Below are experts of layer 8 (counted from 0) of a mixture-of-experts language model. Rows are named router (the router's row for the expert), gate (a neuron's input weights, with its number), up (a neuron's input weights, with its number), down (a neuron's output weights, with its number) and show model dimensions 0-127. Each number is 128 + 24 x the weight over its row's rms, rounded and kept within 0 to 255.
After each expert's rows: a language model's description of what the expert responds to; "comes before" lists some tokens at least twice as common just after its tokens as in all text. This comes from a sample of Wikipedia text that the model never trained on. Tokens count by the router's weight.

# expert 51
router [127 103 139 132 144 142 125 157 156 139 152 131 128 160 157 125 186 127 130  61 139 137  80  83 110 151 158  74 103 137 158  94 133 139 123  78 118 114 127 152 177 116 135 120 132  97 166 133  83 137 141 116 115 181 126 127 114 130  89 122 119 146 160 146 118 147 156 114 154 100 118 122 141 138  82 132 113 134 142 134 164 123 130 117  89 104 115  94 166 141 131 121  82 117 123 136 133  92 134 131 116 135 114 116 115 101  96 107 114 108 140  98 139  98 110 122 154  94  99 126 177 146 115 133 121 162 114  87]
gate5 [142 123 141  94 185 159  94 119 166 111 119 162 157  77 102  89  77 109 137  59 102 102  80 141  91 130 173 124 110 102 139 112 100 103 118 111 105 130 109 160 124  98 123  94 146 144 123 109 124 112 110 120 117 153 114 101 112 110 121 115 132 143 102 133 160 136 106  94 123 120 136 105 162 131 122 136 108 129 103 149 130 123 124 135 145 140 147  86 116 129 150 161 100 105 134 107 153  66 150 164 110 136 122 133 104 100  90 150 142  86 129 128 129 147 120  97 126 127 171 123 135 123 101 143 169 133 151 121]
up5 [113 167 127  83 108 144  90 136  77 109 165  85 118 162 138 138 130 162 129 133 164 150 134  99 138 140 127 140 107 119 144 139 142 154 116 141 112 140 123 117 122 143 152 179 159 104 146 168 142 133 107 148 166 153 171 133 143 164 156 140 125  83 168 123 106 121 172 152 133 130 135 145 139 125 125 161 120 118 155  99 143 141 109 130 159 122 115 131 135 105  61 141 175 131 120 140  85 168 109 114 113 155 151 124 124 193  97 152 117 126 128 154 134 143 123  99 143 131 114 101 107 152 146 137 144 126  71 130]
down5 [ 98 116 122 147  70 109 129 138 119 107 148 116 148 144 108 112 143  95  86 129  89  88  74 130 169 127 109 151 167 161 124 151 100 135  87 157 132 131 107 181 118  73 102  96 124 141 133 158  77 161 132  74 109 124  96 111 135 157 146  85 153 118 163 123 146 158 130 143 109 127 140 114 127 148 129 126 128 114 162 128 116 121 129 133 147 126 128 135  93  93 137 115 130 137 133 159  99 131 118 138 128 132 120 124 118 119  88 129 118 127 126 132 108 156 155 157 138  70 102 146 117 147 157 148  74  97  91 131]
It responds to: Standalone small numbers and number words in tables, scores and lists, such as 6–3, table cells 3 or 1, and six, seven.
comes before: " |", "0", "–", ".", "5", "4"

# expert 5
router [163 113  94 135 163  90 140 121 127  98 150 135  86 157 122 100 164  96 104  97 133 171 122 135  92 124 123 104 130 123 134 111 143 176 115  87  77 120 142 122 138 118 118  79 155  99 159 149  89 115 119  89 153 175 125 150  84 163 122 105 134 159 118 152 147 159 151 109 185 133  98 129 165 162 124 134  91 156 105 129 140 145 137  89  94 120 132 106 135 110 154 129  96 109 129 166 119 131 131 125 114 102 171  93 134  89 121  94 116 137 151 113 129 138 131 161 144 142 103 136 127 132 145 123 130 140 118 114]
gate11 [149 133 131 168 113 153 126  88 134  92 142 122 121 139 111 118 147  97 163 171 164 100 121 100 152 131  69 110 171 131 141 156 109  91 154 121 135 153 100 127 138 118 111 139 162 101 178 147 149 138 143  91 144 116 119 134  75 145 127 118 142 120 165 140 161 148  96 139 139 127 109 100 122 153 112 153 187 128 108 127 160 111  93 112 112 132 131  99 109 142 133 154 127 133 144 162 102 115 190 107 121 112  72  85 136 124 164 144 162 118 126 126 101 148 123 156 135 150 117 123 115 126 125 109 130 115  87  88]
up11 [146 138 167 161 105 111 143 164 160 121 116 171 152  55 116 126 133 165 104 128 160 114 111 132 129 118 140  85 121 115 134 145 175  86 136 140 129 130 136 148 104 133 115 128  96 184 118  96 130 117 121 142 137 119  81 146 139 167 111 118 124 147 130 151 137 140 137 126 156 125 167 124  99 141 107 131 138 132 144 117 156 118 146 171 104 140 137 111 159 149 129 103 108  98 121 121 143 100  77 123 137 128 142 185 182 157 131 122 163 123  86 130 122 138 113 119 138 145  76 132 116 155 127  94 130  87 175 155]
down11 [122 117 112 137  79 179 147 129 111 130 127 140 131 197 117  58 120 154 140 132 109 139 148 123 161 143 135  95 162 128 128 162 108 102  88 109 137  70 140 178 103 143 119 144 122 155 117 117 140  95 148 117  93 157 142 104 140  91 101 105 118 105 129 138 150 160 148 129 156  96 159 136 175 156 112 129 123  99 111 109 109 161 159 175 138 147 139 104 142 125 142 121 151  79 103  96 140 154 148 135 113 120 113 110 135 132 131 167 129 158 133 131  93 111 162 125 106 133  97 106 107 131 131 118 101 120 109 117]
It responds to: Opening parentheses before dates or notes, plus verbs and word starts like air, due, founded, opened, led, Al, Mar, re.
comes before: " to", "1", " by", " in", "born", "ed"

# expert 41
router [148  84  85 107 153 110 124 148  99 126 133  90  95 131 129  91 130 141 114 118 127 169 125 106 107  92 130  65 110 150 116 129 159 140  78 117  93 115 118 142 163  83 121 160 149 129 151 152  90 134 126  82 110 139 142 136 119 144  99 116 123 165 143 119 156 107 136 101 132 119 149 127 159 145 114 133 117 147 142 128 163 121 119 105 111  95 132  95 114 167 141 132  67 151 126 171 156 139 106 107 109 141 184 130 120  78 126 140 112 162 156 119 116 132 116 139 175 107 105  96 139 135 110 112 109 116  92 139]
gate1 [178 107 114 140 134  92 128  98 150 108 150 106  68 113 129 137  82 150 134 106 160 139 136 136 160  90 149 110 134 134 123 129 134  84 110 134  97 114 156 111 144 131 149 145 137 140 135 141 126 153 144 172 132 186 126 144 163 129 120  58  76 142 141 102 143  91  82 123 139 128 151 139 127 114  83 116 169 122 115 117 158 106 165  91 115 127 120 161 107 138 142 107  98 110 168 103 162 116 126 120 116 130 183 140 145 159 136 120  78 145 129 107 139 116 141 120 127 142 104 158 151 127 121 144 151 140 114 145]
up1 [196 106 112 127 129  93 107 116 137 105 148 120 104 146 155 132 130 149 125 132 121 135 136 166 166  87 141 128 123 176 136 124 134  97 133 125  88 104 139 113 140 139 127 128  89 145 122 174  91 142 155 140 104 174 138 156 149 111 139 130 111 115 122 131 120 100 118 108 117 152 138 174 125  63  87 123 157 145 124 137  81 108 142 117 123 137  84 152 116 139 171 127  63 103 137 123 130 135 111 114 137 135 169 127 138 141 122 129 120 147 119 132 147  75 146 147 181 131  93 126 175 151 121 160 159 101 112 132]
down1 [142 130 144 109 137 100 124 117  92 100 143 146 131 133 146 125 149 133 178 102 125  98 190 179 122 130 138 136 130 138  74 157 129 120 126 116 150 132 141 135 136 177 147 123 181  93 108  87 174 112 140 175 117 120 107  96  86 120 141 118 131  91 124 139 163 159 114 125 109 144 135 157 125  91 137 112 117 130 137 115 121 134 115 129 138 150 127  96  90 101 149 143  94 129 137 160 100 166 121 114 154 133 126 101 133 107 121 148 179 135 118 127 143  83 146 151  89 146 164 122 109 142  65  95 161 133 115 130]
It responds to: Pipe characters between table cells, plus semicolons and colons separating list items, figures or clauses, such as KAN 2; include:.
comes before: " ", "\n", " —", " +", " \"", " A"

# expert 3
router [153 110 110  97 141 108 111 160 137 114 143 113  86 121 128  73 160 127 117  96 135 152  76  86 118 106 126  95 100 163 141  96 143 119 115 123 129 136 119 128 170 111 129 120 126 144 130 152 112 124 134 110 124 126 123 167 127 131 120 135 139 149 143 162 108 116 126  99 116 113  47  86 164 158 102 176  99 118 155 158 129 121 119 110 133 141 143 102 191 135 128 109  68 111 111 142 155 107 132 110 104 137 171 125 145 132 123 129 123 153 157  95 124 157 100 151 155  98 115 115 139 122  93 101 124 157  96 101]
gate0 [144 127 116 100  83  68 169 143 121 138 168 130 117 112 112  80 144 139 151 122 133 109  97 134 106 133 143  98 101 149 150 124 125 127 122 105 146 101 151 139 135 190 157 106 116 127 101 134 113  99 147 129 121 117 148 171 142 121 157 142 119 112 149 158 154  83 129 149 147 137 151 131 136 110 116 118 114 148 130 133 148 105 152 110 110 134 167  70 178 120 136 125  84 100  75 105 108 131 168 113  74 138  99 111 107 167  77 118 126 144 139 141 162 136  95 124 113 141 100 106 100 119 145 134 148  96 119 116]
up0 [127 117 125 202 154 150 124 131 109 117 105 137 178 111 107 147 129 123 157 165 136 149 138 102 163 175 109 110 124 125 172 170 156  96 146 125  90 132 155 128 101 111 136 117 144  90 132 163 151 125 146 131 110 122  95 173  69 152 150 138 131 126 152 114 138  83 142 130 134 117 128 145 134 157 130 158 129  96 123 102 111 136  84 167 140 112 158 162 108 117 115 118 133 141 167 147  98 112 132 139 130 103 122 137 115  99 125 134 137 110  83 118 137 112 147 107 149 134 153 147 152 105 122 107 199 104 141  87]
down0 [ 83 116 137 118 159 113 132 149 118 112 127 119 108 141 149 127 150 121 148 152 131 151 117 153  92 144  96 114 129 151 132 122 110 139 139 149 109 142 142 160 127 120 134 124 107 136 127 163 132 143 101 158 112 121 154 147 158 147 121 187 167 110 154 139 125 131 148 150 140 158 154 133 126 143 142 101 206 116 143 132 145 103 141  94 114 177 139 124 169 134 141 127  71 135 132 109 147 136 165  75 127 156 121 136 129 156 123 110 112 132 123 153 166 147  56 109 144  47 132 108  98 158 108 137 112 123 112 159]
It responds to: Auxiliaries, modals, verbs and clause links inside running prose, such as would, may, that, because, However, chose.
comes before: " to", " be", " the", " that", " a", " not"

# expert 17
router [156 109 117 107 136 103 111 151 147 125 143 109  87 122 129 120 184  95 108  99 119 159  97  85  92 109 131 104 109 167 144  62 135 145  90 111  99 111 104  77 175 124 115 128 133 125 145 136 104 125 119 107 113 164 141 163 117 140 104 141 125 159 155 166 123 116 137 109 139 118  75 126 158 173  98 126  86 130 108 142 148 111 105 128 111 128 165 121 162 149 142 107 104  97 123 156 122 123 129  83 108 114 154 115 130 131 133 131 101 153 146 122 119 135 130 139 131 102 103 108 145 116  61 113 136 158  86 132]
gate0 [109 152  95 137 143 106 108 117 155  90 125 102 160  95 157 103 100 121 151 109 141 109 155 134 105  88 140 158 148 137 160 162 107 132 116 112 132 138 159 138 157 141 125 128 146 100 133 136  50 141 112 137 127 103 177 157 120 173 170 148 143 134 133 169 124 119 102 196 129 130 152 159 127  95  84 127 131  73 165 129 137 150 126 156 120 123 116 132 176 158 177 127 149 111 129 135 104 148 133 137 117 136 113 128 145 145 143 122 136 135 125  97 168 125 138 100  77 138 125 122 120 138 157 160 114 147 102 130]
up0 [140 133  93 110 170  70 134 135 114 111 112 129 169  69 140 112 135 149 156  82 140 129 121 128 126  62 126 125 133 186 153 142 107 144 109 125 134 110 146 107 121 135 132 180 141 117 115 126 128 151 137 151 129 100 160 129 108 137 155 147 131 131 176  93 115 161 151 158 166 140 137  83 135 108 100 123 165 132 148 134 141 139 154 131 111 131 116 142 149 122 147 144  77  94 121 139  86 160 152 145 125 155 134 137 158 142 105 138 105 130 162 135 151 114 142 124 118 150 142 108 125 136 138 187 145 190 108 106]
down0 [144 136 118 145 134 115 155 141 127  99 129 135 157 127  99 155  82 141 137 125 132 117 138 172 123  94 101 126 125 121 127 125 123 122 128 128 129 166 127  80 122 141 133 141 106 106 174 101 182 136 134 103 153 128  75 138 127 142 128 141  84 107 125 180 102 101 110 102 115 162 170 123 159 172 187 139 124 134  90 129 144 150 120 150 131 108 116 120 165  84 171  94 132 108 135 148 137 147  80 145 142 147  90  98 173 123 116 121 103 169  90 113 143 120 173 132 152 152 154 132 146 105 132 139 147 128 146 159]
It responds to: Main-clause verbs and -ing or -ed forms in running prose, such as made, used, took, began, starting, consisting, divorced.
comes before: " to", " the", " in", " a", " by", " as"

# expert 57
router [112 114 110 161 148  90 113 143 146 132 182 108 116 146 141 140 163 126 114 118 128 137  93 110 115 109 179  91 122 123 127 109 136 135  83 135 113  96 120 160 118 151 162 116 139 123 125 165 113 121 114 121 134 178 119 150  88 134 118 140 121  93 161 143 167 125 173  96 119 100 101  73 147 145 136 141 103 170 100 158 153 128 105  78 106  81 142 116 139 119 109 116 130 104 147 122 136 112 108 112 126  97 168 106 121 126 121  84 112 139 124 143 112 138 101 192 153 133 136  97 140 143 123 110  72 143 106 122]
gate0 [111 151 151  94 123 145 112 102 104 142 145 140 127 156 112 175 136 109 162 137 134 160 126  70 100 144 129  69 163 145 157 118 140  92 115 123 108 135 111 130 153 147 120 119 152 125 170 157  54 164 103 146 154 127 113 140 117 137 156 104 144 132 132 126 117 113 155 111 143 101 128 134 111 125 111 146 120 150 105 118  97 169 136 127 136 131 155 133 137 116 121 121 147  95 137 114 165  91 134 163 123 124 158 154 127  85  79  82 143  52 153 104  99 120 141 168 137 149 115  90 134 133 110 150 119 128 132 145]
up0 [150 131 133 153 107 145 141 109 112 202 153 110 105 121 154 141 125 131 111 159 105 146 102 155  97 136 144 106 140 120 147  97 131 138  75 209 129 122 125 113 108 156 104 121 102 145 120 117 136 136 156 145 138 140 158 111  96 101 116 147 125  99 113 136 127 107  86 116  91 109 126 125 134 141 145 151 145  85 124 143 123 183 157 104  75 112 113 162 140 122 138 105 113 140 135 116  99 110 172 129 127  80 149 139  90  76  99 139  97 166 139 102 120 116 139 154  88 108  87 141 121 138 136 144 133 130 120 129]
down0 [157 143 123 122  88 124 119 120 126 114 139 108  98 147 112 125 121 124 168 189 178  96 164 124 177 124  84 160 128 166 135 104  98 106 109 128 169 113 103  95 121 106 185 114 135 149 199 111 144 125 126 110 131 129 116 117 124 131 143 142 153 130 149 156 167 143 158 120 145 124 141 135 125 146 118 138 154 101 137 106 132 112 127 111 167 142 110  63 127 161 114 139 138 102 153 126 107 117 147 122 158 157 143 158 164 121 109 124 165  95  94 118 123 144 129 171 119 150 174 127 128 122 146 111 143 171 131 108]
It responds to: Nouns or adjectives naming a field or domain, usually before another noun, such as social, rock, water, political, radio, film.
comes before: "s", " of", " and", "\"", "ing", "'"

# expert 32
router [125  98  78  99 181 107  98 116 110 118 172 106 107 151 125  98 148  82 109 115 142 172 132 113 142 107 163 103 136 123 147 122 149 105 120  93 111 126 134 112 158 119  99 124 155 151 167 133  95 107 152 119 148 141 137 166 101 151  71 154 155 136 129 153 155 109 127 122 136 104 133 107 183 166 135 154 119 131 133 137 132 104 115  82 103 106 144 122 155 150 109 133  84 144 113 104 146 129 126 101 118 105 165 119 136  99 138 108 122 152 102 123 132 117 123 134 148 115  95 102 136 152 132  83  94 182 137  85]
gate5 [109  95 157 108 119 113 113 142 128 129 112 112 111 126 106 112 167 149 148  94 105 156 161 133 145 140 162 146  88 117 132 151 172 135 141 103 149 127 135 129 128 139 138 109 109 180 131 125 124 149  93 131  93 141  62 122 106 128 135 157 137 144 149 121 132 114 136  90 145 151 119 136 138 191  88 203 126 111 118  88  80 150 127 151 143  91 124 144 171 116 157 127 131 142 131 134  93 173 105 124 110 114 148 155  83 150  94 113 165 118 119 108  77 154 118 163 107 127 147 116 105 132 111 136 128 140 125 137]
up5 [139 149 105 109 165 165 152 132 118 133 166 154 147 148 160 153  89 139 126 191 161 115  93 139 131 143  97 135 152  82 154 119 124 153 135 132  88  99 111 148 121  83 133 137 184 129 165 152 175 168 131 125 138 118 131 128 151 158 129 119  86 129 110 131 149 125 154 158 123 118 131 112 148 128 137 131 182 157 121 165 138 110 127 132 156 174 155 104 142 150 135  93 114 129 123 136 150 113 109 103 121 124 112 111 123  96 166 139 101 131 105 154 146  82 185 144 116 153 134 133 123  93 158 118 119 119 166 121]
down5 [130  87 106 163 117 117 139  77 114 132 114  98 101 116 159 119 186  88 145 131  90 130 132 123 142 177 139 124 151 133 109  81  90 148 174 137  95 147 147 129 137 115 113 152 105  91  96 134 144 137  91 155 124 150  86 147 135  68 100 118 120 104 139 135 133 124 109 120 164 135 116 111 132 126 119 159 149 129 156 134 114 134 106 124 152 102 110 132 110  85  93 139 154 109 132 136 149 162 168 181  97 129 146 130 149 145 128 121 180 132 113 184 127 131  84 131 138 107 130  99 121 141 121 128  90 108 121 132]
It responds to: Standalone space tokens, mostly between a month name and a year (July 1996) or between prose words and table cells.
comes before: "1", "2", "3", "4", "5", "6"

# expert 63
router [155  86 124 101 187 117 105 144 153 151 179 104  76 119 133 114 114 108 133 128 124 147 147  78 136 125 110  69 121 174 122 110 148  99 109 111 109 126 116 126 139 120 151  96 148  79 150 108  89 113 138  90 141 143 106 128  93 122 144 142 128 139 133 133 180 157 145 126 122 117  93 139 182 143 121 154  98 172 157 121 149  94 137 139 108 126 124  78 114 153 133 145  75 116 117 141 151 118 116 142  96 144 149 120 135 134 149  94 114 131 142 111 148 103 123 163 124 121 121 122 139 187 117 123 115 142 119 101]
gate0 [129 142 120 140 177 143 143 120 135 108 168 163 121 132 142 119 117  97 131 172 118 142 108 145 141 109  86 135 137 165 171 144 111 123  95  88 118 124  60  99 100 116 121 155  95 114 145 106 108 110 164 138  98 124 113 100 106 134 157 148 132 131 139 102  96 132 133 123 125 103 145 152 131 108 146 159  99 112 113 100 136 104 123  88 150 173  83  84  81  97 140 117 144 129 123 104 141 157 115 118 100 126 133 117 128 139 151 143 118 187 163  93 151 158 110 104 151  79 148 135 132 152 140 156 110 164 150 125]
up0 [148 116 151 107 128 109 131 154 111 137 110 107 144 135  94 114 118 140 130  98 131 140 150 101 141 150 158 151 151  87 112 113 112 158 173 172 131 118 111 116 197 102 149 109 147 119 126 179 131 150 129  74 149 121 119 154 132 154 128 120 133 155 148 147 182 151 102 137 133 135 128 124 149 121 126 116 142 134 172 147 117 113 144 140 140 126 114 129 155 114 110 157 160  88 116 171 150  93 121 148 150  71 131 145 152 115  76 159 112 109 110 157 102 162 104 177 123 164 120 114  76 146 111 143 124  90 138 111]
down0 [116  99 139 107 138 104 120  96  87 103 111 129 164  96 159 148 146  83 121 159 148 144  31 162 154 136 129 129 110 131 120 165 130 138 114 124 142 103 136 138 153 119 100 139 110 134 141 147 119 114 130 111 145 145 131 100 145 158 163 115 135 119 165 146  76  92 123 142 126 140 108 117 114 116 113 135  87 104 133 147 131 115 155 131 131 115 122 120 161 105 195  73 111  95 125 154 137 133 138 115 147 148 122 122 122  90 102 149 163 169 128 128 144 153 146  89 129 117 129 103 132 146 123 111  64 137 161 137]
It responds to: Commas, often after closing brackets or quotes, plus dashes and clause openers like While, Although, including, starring.
comes before: " and", " ", " which", " but", " the", " he"

# expert 30
router [132 104 101 100 177 113  94 121 117  99 167 106 108 136 119 104 161 109 114  87 136 141 137 116 128  99 158 110 158 134 145 110 155 107 125  87 114 131 104 136 144 123 120 109 169 127 167 114  86 123 157 109 136 142 135 160 103 152  85 145 158 149 138 151 187  97 117 117 123  99 139  94 181 166 118 149 119 132 109 128 134  97 128  95  87  97 155 128 163 152 112 129  96 135 111 108 160 109 135 116 116 112 164 123 126  97 123  93 123 135 117 112 139 142 107 135 140 117  81 102 151 164 135  77 109 173 140 108]
gate5 [130 125 157  81 156 135 150 120 125  74 116 134 121 129  98 121 142 141 132 153 154 125 105 142 140 110 160 133 132 143 143 137 140 124 139 152 127 161 113  90 140 137 131  99 127 136 117 123 134  99  91 104  86 137 111 185  65 129 122  94  88 143 106  95 150  96 146 130 130 158 119 152 153 118 154 191 110 134 134 143 102  96 124 130 139  91 142 121 136 149 120  74 141 119 141 142 178 110 100 132 167  76 145 128 115 151 168  76 163  96 122 108 157 112 132 160 141 144 142 121  88 122  88 125 122 119 112 132]
up5 [117 138 105 132 101  89 117 151 145 157 154 129 143 128 147 162 109 153 106 139 144  84 143 129 106 117 151 147  89 137 118 126 167 126 134 145 103 106 109  88 107 131  89 184 124 107 142 121 104 173 135 114 135 120 134 122 153 140 120 167 167 118 117 124  88 124 121 107 135 109 137  99 123 106 151 127  98 178 103 101  85 162 139 114 122 181 142 142 111 127 159 146 115 141  82 143 127 142 142 162  71 168  90 115 123 112  84 158 125 166 126 132 117 125 119  72 123 136 140 113 126 140 166 130 124 144 127 185]
down5 [145 115 107 122 128 121  85 142 179 131 105 140 181 106 145 105  96  94 103 101  84 169  97 117 104 116 117 100 157 121 158 141 111 128 129 159 149 181 141 172 141 111 141 115 119 103 131 160 135 120 106 105 152 104 129 121 165 125 134  97 138 148  88 133 141 124 160 147 117 144 108 143 147 109 144 109 144 153 118 116 117 166  82 127 102 142 123  97 129 125 146 166 127 124 134 105 147 155 134 140 163 123 128 112 143 113 108 147 205  99 146 123 131 125  95 155 130 172  82 152 116 119 165 128 129 158 157  86]
It responds to: Standalone space tokens, usually before a number or word split off from the text, such as "the 1941", "laid siege", table cells.
comes before: "1", "2", "3", "4", "5", "6"

# expert 6
router [142 131  93 124 171 110 165 126 136 118 136 148 101 183 123 110 148 112 100 112 133 157 132 140 111 113 144 108 126 103 129 136 132 163 130 104  96 105 160  94 149 116 113 101 156 128 164 142 102 110 142 105 148 151 139 156 106 166 130 103 140 137 127 143 171 143 154  94 167 125  97 112 193 179 115 137 115 160 148 130 142 146 153  82 116 123 156 120 106 183 128 139  85 117 105 169 151 130 112 114 130 146 156 117 125  92 107  91  86 118 156 130 145 148 109 165 152 136  95 101 150 155 138 123 120 152 106 100]
gate11 [152 149 127 109 152 112 123 162 116 115  98 112 133 131 110 102 151 112 128 134 129 128 108 138 126 165 172 117 142 122 145 121 122 116  81 152 118  91 195 109  97 133 124  99 116  85 131 112 102 112 140  96 150 148 151 121 143 159 128 191 125 163 156 132 144 135 173 132 127  99 112 159 128 111 141 110 118 149 113 122 109 104 113 152 149 121 117 135  98 144 143 163  85  99 131 158 142 146 171 133 126 169 146 166 108 103  81 124 109  93 142  95 130 134  98 169 122 183 118 128 135 156 115 101 135 150  74 104]
up11 [129 122 131 122 139 123 182 124 112 154 125 176 111 165 152 201 129  95 164 106  95 126  87 120 126 167 146 110 141 120 115 122 147 119 130  88 102 103 164 100 117 115 104 125 133 105 139 117 100 109 130 160 132 103 139 138 160 136 128 149 150 125 145 162 145 160 130 110 107 105  95 113 122 128 122 110 118 125 117 122 103 126 128 162 122 191 118 127 141 140 115 133 194  92 117 116 127 107 136 157 121 129  91 130 127  93 101  90  98 136 126 154 114 146  97 141 125 185 172 159 151 146 147 111 120 161  85 102]
down11 [126 159 110 152 154 126 153 116 138 101 144 143 132 112  71  98 137 106 149 126 130 122 144 135 120  96 138 118  90 131 138 138 159 133  76 137 150  63 127 157 105 167 131  79 131 131 134  84  97 160 131 107 163 120 110 156 142 144 148 168 118 155 142 116 120 109 140  68 162 140  76 137 136 106 151 149 112 110 117 115 102 146 107 140 152  89 157 131 134 122 149  73 183 178 159 146 157 129 117 133 118 139 164 123 117 133 118 118 124 106 145 149 133 112 142 113 134 139 139 137 140 134 137  87 102  79 117 102]
It responds to: Opening parentheses, mostly after a name or title to begin a year, author, acronym or birth note, such as "Madison, James (1920)".
comes before: "1", "2", "born", "-", "S", "aged"

# expert 59
router [139 117 132 135 135 133 134 121 123 157 125 120  93 143 125 139 130 101 125  86 153 137  54 136 120 132 166  73 103 131 129 126 144 129  97  74 115 132 109 141 140 102 127 112 153 101 130 136 116 101 169 102 113 167 126 139 112 110  76 108 121 108 166 158 126 128 171 145 159  94  71 153 163 145 131 134 109 121 193 138 161 138 135 151 134 115 132  94 157 139 140 127 127 132 125 146 159 143 125 105 144 141 133 110 161 106 101 133 109 130 118 115 141 117 128 140 153  90  96 128 188 157  87 132  88 155 116  93]
gate0 [119 145  95 134 165 123 160 121 142 106 150 151  94 113 112  75 119 129 104 148  94 124  89 125 175 106 141 172 150 143 111 125 139 128  96 137 106  98 120 163 141 154 108 128 100  88 139 146 103 115 165 138 171 118 123 172 122 123 129 139 142  98 147 172 113 126 158 159  91 110 144 156 130 134 155 107 118 160 101 120 128 149 127 116 110 113 120 165 117 101 142 110 141 112 140 154 128 105 140 108 157 131  40 139 132 185 122 115 145 102 132 116 183 123 107  97 147 134 103  84 149 139 135 111 142 137 142 134]
up0 [ 92 168 141  61 141  72 141 106 120 142 145  91 116 146 110 138 116 131 158 118 136 143 130 158 116 122 137 135 168 154 107 122 137 114 116  80 133 119 134 126 153 129 106 148 181 142 147 149 157 164 114 133 118 155 109 101 136 141 135 148 145 129  99 142 104  81 153 153 140  87 105 136  88  71 134 168 162 148 114 117  97 135 129 126 162 161 139 165 122 145 118 151 123 112 101 188  89 135 125 128 114 153 154 115 149 129  96 112 153 105 124 113 102 100 126 137  62 111 137 136 148 144 109 112 134 124 141 112]
down0 [101 141 109  98 137 151 132 118 160 101 158 136 173 167 115 171 120 158 131 114 139 148 147 141 114 134  98  98 132  99 124  85 126 155 168 140 136  85 137 135 129 132 118 175 171 117 137 124 131  83  99 114 136 101 190 105 109 117 134 119 144 164 108 169 135 141 160 154 108 124 137 170 135 109 146 130 125 155 138 149  55 130 103 146 117 161 128 152 155 129  93 141 116 136 118 131 165 145 122 143 119 135 106 151  80 149  99 107 103 103  90 118 136  89 144 104  81 127 131 113 140 150 141 147 121 110 158 111]
It responds to: Final digits of years and other numbers, especially 201-6 or 202-3 in tables, plus century, ago and ordinal th.
comes before: " |", "–", ",", ".", ")", ";"

# expert 15
router [130  99 129 101 134 136 109 112 133 124 113 119 131 126 153 138 127 118 130 101 114 205  65  96 135 139 152  81 123 144 166 121 142 132 127 112 112 113 118 143 183  97 105 125 123 119 158 133 131 107 165 119 167 141 112 142 104 156  70 129 110 153 174 147 141 146 130 154 135  90 103 110 173 151 122 135 107 149 119 127 176 122 101 134 110 118 126 112 158 127 110 119  94 131  69 119 144 107 108 108 122 103 161 129 150 120 117  95 111 109 109  93 122 126 138 151 161  97 102 128 163 135 103 123  75 134 120  83]
gate1 [130 104 166  82 103 131 105  96 129 102 116  94 113 162 128 131 106 110  93 108 172 107 127 142 148 111 141 154 144  95 136 132 134 107 132 106  81 140 101 128 134 162 113 133 126 132 146 148 165 109 158 137 115 167 152  98 113 119 137 121  85 112 151 112 160 144 143 179  92 126 171 133 146  94 192 121 118 140  79 153  97 114 101 107 140 122 134 125 161  94 120 174 132 142 143 126 107 114 142 111 127 148 131  86 133  74  85 127 119 145 121 112 112 153 162  99 143 118 160 115 113 128 108 109  84 133 101 118]
up1 [153 121  95 131 163 151 158 142 127 108 132 144 123 112 135 122 149 149 137 114  81 141 153 141 130 112 146  96 113 121 103 162 111 130 170 164 167 114 173 122 114 120 110 105 122 116  73  86 130 135  96 151 117 116 145 143 125 154 139 116 141 139 113 149 144 132 115 132 150 142 116 129 118 195  88 142 154 146 156 127 151 120 145 117 113 182 112 111 144 140 119 114  89 127 126 160 146 142 133 127 160 157 155 133 119 162 125 142 151 109  96 138 119 120 123 133  93 114  97 126 183 116 133 105 230 145 146 160]
down1 [143 156 140 123 138 134 122 125 130 136 139 127 126 111 121 113 137 130 135 158 183 109 116 152  95  69  90 161 121 106 161 118 179 136 108 121 142 139 132 142 143 123  94 115 144 156  84 103 136 168 159 123 168 132 111 140 130 106 129 145 115 115 123 132 107 106 115 119 106 124 112 120 107  75 117 120 186 138 164 130 101 109 129  93 179 120 146 104  97 177 158 103 143  80 117 157 145 153  97 133 114 124 145 106 156  89 110 104  99 137 114 138 139 105 130 110 137 126 136  62  88 152 102 137  98  94 121 156]
It responds to: Digits in the middle or end of multi-digit numbers and years, such as 1898, 469-bed, #80003355, plus million, sq.
comes before: "0", "5", "8", "6", "7", "4"